config = dict(
    d_model=128,
    n_experts=32,
    d_shared_expert=0,
    activation='swiglu',
    normalize_top_k=False,
    routed_scale=7.48,
    balance_loss=0.000851,
    init_std_router=0.0379,
    rope_base=7180.0,
    rope_fraction=1.0,
    qk_norm=False,
    attn_scale=0.177,
    tie_embeddings=False,
    init='trunc',
    init_std_down=0.0,
)
Below are experts of layer 5 (counted from 0) of a mixture-of-experts language model. Rows are named router (the router's row for the expert) and show model dimensions 0-127. Each number is 500 + 40 x the weight over its row's rms, rounded and kept within 0 to 999. Numbers have three digits each.
Before each expert's rows: "comes after" lists some tokens at least twice as common just before its tokens as in all text. This comes from a sample of Wikipedia text that the model never trained on. Tokens count by the router's weight.

# expert 26
comes after: " was", " is", " were", " be", " been", " are"
router:540495441478535460480510535543539564501549475511547419465422552504497553568520542463533470506486432521536499432507464477518584539475596504492462521427450515504583467482470471537496488507567436467529491503515494503509578459559544522486527500519457466434531470460510509543454411518522450552572563553446479509440479477512515507414498535526491507500489456446544498436493477479483482464481

# expert 9
comes after: " G", " T", " D", " K", " S", " B"
router:505532491517454488554572522546406514512483475501500481560586506524560533464495470448501591474533512464508485514484446487458448525532441526470501470442437505465562466478526518471627452497567521508477557505495518526531463531476473489494471604504541540532589539440480489551513482567587469451494498533547536521534510525476528477564545506551485509494506520516489515479463553549553548454531

# expert 21
comes after: "-", " •", " Team", " Conservation", " known", " Time"
router:474500476493536472444480497547518500514483443462473520465578440472476455526531520468479474475476498541516502516525559488455420595561449527468518531510529474432502532505484540498510550457430508495585472507596516523532567492502547515504551514523497553546532471562442517513535492492444534454510522483511542427484522601469579523464420502564447470449483517537496434508543486505600506517452

# expert 15
comes after: " in", "In", " In", " June", " May", " July"
router:495525582440440456552453532511419469482510472480480401495509483494570512438485465536406506490535441497516525533541473508515501559446575498473472488490490448568507473506457461519469433579555543491493445461479570481503475467516477536468474541529508521411509417445509485525536495514496467443585436548524526550471463504505523468528536458517541464549501530500480540483530545438553524523544

# expert 12
comes after: "\n", "-", " |", "=", "\n ", " Born:"
router:507433519472462528417483501485429494480423499465546523440494519527538510448496530465505477478464477481526472512494524473479485511517496513491487577492510427426545449557433464466575578482541512509563495505524510495439500524506522527455516458529556487482582522445506530529492526464426512447475493528439560452556369537454429541474483513454497509482538519453531489507434526517603516464512

# expert 29
comes after: " ", " 0", " —", ")", "1", "2"
router:511520523541498506467452483533574544537527501478566509550454423444529522497520608541502429546571543425522489501495460461429571481493520509497507460541527565521426490495431521496510449518489513479541471570470481456514428517460516572562488545501488437537508567531506488533464507486421514483531509511544435534435500446508538453444501489470519532510468435559570451463515474498490511448485

# expert 25
comes after: "\n", "===", " ==", "==", " ===", "s=="
router:573445457486473491555514493493471514454515507559535544495517487416515522513508521520510573579500464501542587544431537558478497494444486459537508526463481510521549457479513559553463533520468528460569485605541549473546496570540497556465444453567490499489438534443451547454424507467470553479494509507518463600481542474506459409481491499494482512503445481521535498480445520489477434523502

# expert 0
comes after: " |", " =", ".", ")", " information", ";"
router:543459546492430530487554437479525481524535571502478541490485488473513461448517484527434535539488479486478619537517487527469530484445466469465534472475488440532438523494436523533553485548460507547528523577499503475446515529517556556514479456517442495559534532575500515422444472483449514560583481535536475453469525476534530466521540422497433551443482519553549446478520481459438552528502

# expert 18
comes after: " the", " The", "The", " United", " a", " National"
router:444491514446485481540458491548487476484458516524460467487500515449546482458458435496502524562507619551448505438470533458546492471408515500429467538569525491528495465503493525499496513501430516421457535485468566429507413462505496427443472529497434506497500576549520481500504483539469489466490414542498550502514483588522524550483526443492514500556485511445525565482503523581448485542513

# expert 16
comes after: " |", " 5", " 6", " 4", " 7", " 3"
router:550501601516528466505516459523492551521508497431510489475519544464392489535458572519425506540462461509492492519514543516455488514498590471439509544535488500478569475482526451499461504474554494535509424541542531497466505567549418515519436520453541521467460565488483484539532460472594524489612535473518544491473504492511444543514494507496553540568504461483512580477512462504473521414497

# expert 23
comes after: " ", " 0", " 1", " 2", " 3", " 4"
router:450439501515459551517553517541499495516468478451540532556553545423445540486547558508494490475573460483538495502519534411484464442513432457551458481481525582468541464543462490469478495471586503495487556571495492476556463455510482540501519468449466483481567549495464518524621472600539475442547530493536542478501508506469500528542479445438490491520484504508547467496435480580502490500459

# expert 31
comes after: " and", " to", " with", " of", " for", "."
router:504508477491546486504447473471438421564524544463487495439548478451533496491442552494541452480485489463525456498500509503527523525438505583550490522510510519506549577496496443577464555543489470583506519514438517575536502485531532481421515446391529446438453502439451465528513476447537515541472483489471497565605541431514494498468548503533549434524496501533548453517507476475472498539469

# expert 8
comes after: " of", " in", " at", " to", " on", " for"
router:540530471552544529472476498523427447561499509440456559548503472456496510422468482501492452522559468487475467523550563552538474512467454545523548518569536435544515487480498520572459572538491500549520538476472534438489498447515515537569518559471447435469495466512458514480467502466487414540472548437498444532453465461576529437456556455464534493564497550520542526477430454523501494532533

# expert 30
comes after: " the", " a", " The", "The", "'s", " his"
router:491487469427442459492466442475531512539526524504498495468496624495488506483515492459527481451482518500437516451506483484498483442431516467529546541517516493520509473495542576565451570483504457461492546441522548501569513421465472495471495508475442500475470517567529430501453550536515468488453506507521543445595452503513483534480543505441586430536434491431549590539505512530478491565455

# expert 10
comes after: "|", " |", "{", " \"S", " Total", " \"W"
router:516498514486533511463564446524514487461477502434447510508554533579401475515485482509536513489486512488542598463492515556429569448482466484482509447444581488575505527534519484481500566481530482495537581601552492523474561553500497447505427505500517501547478495467475510559543490548489529455504514507494570447508494547525438478486513550432445500470511509445433510484519473519618496506516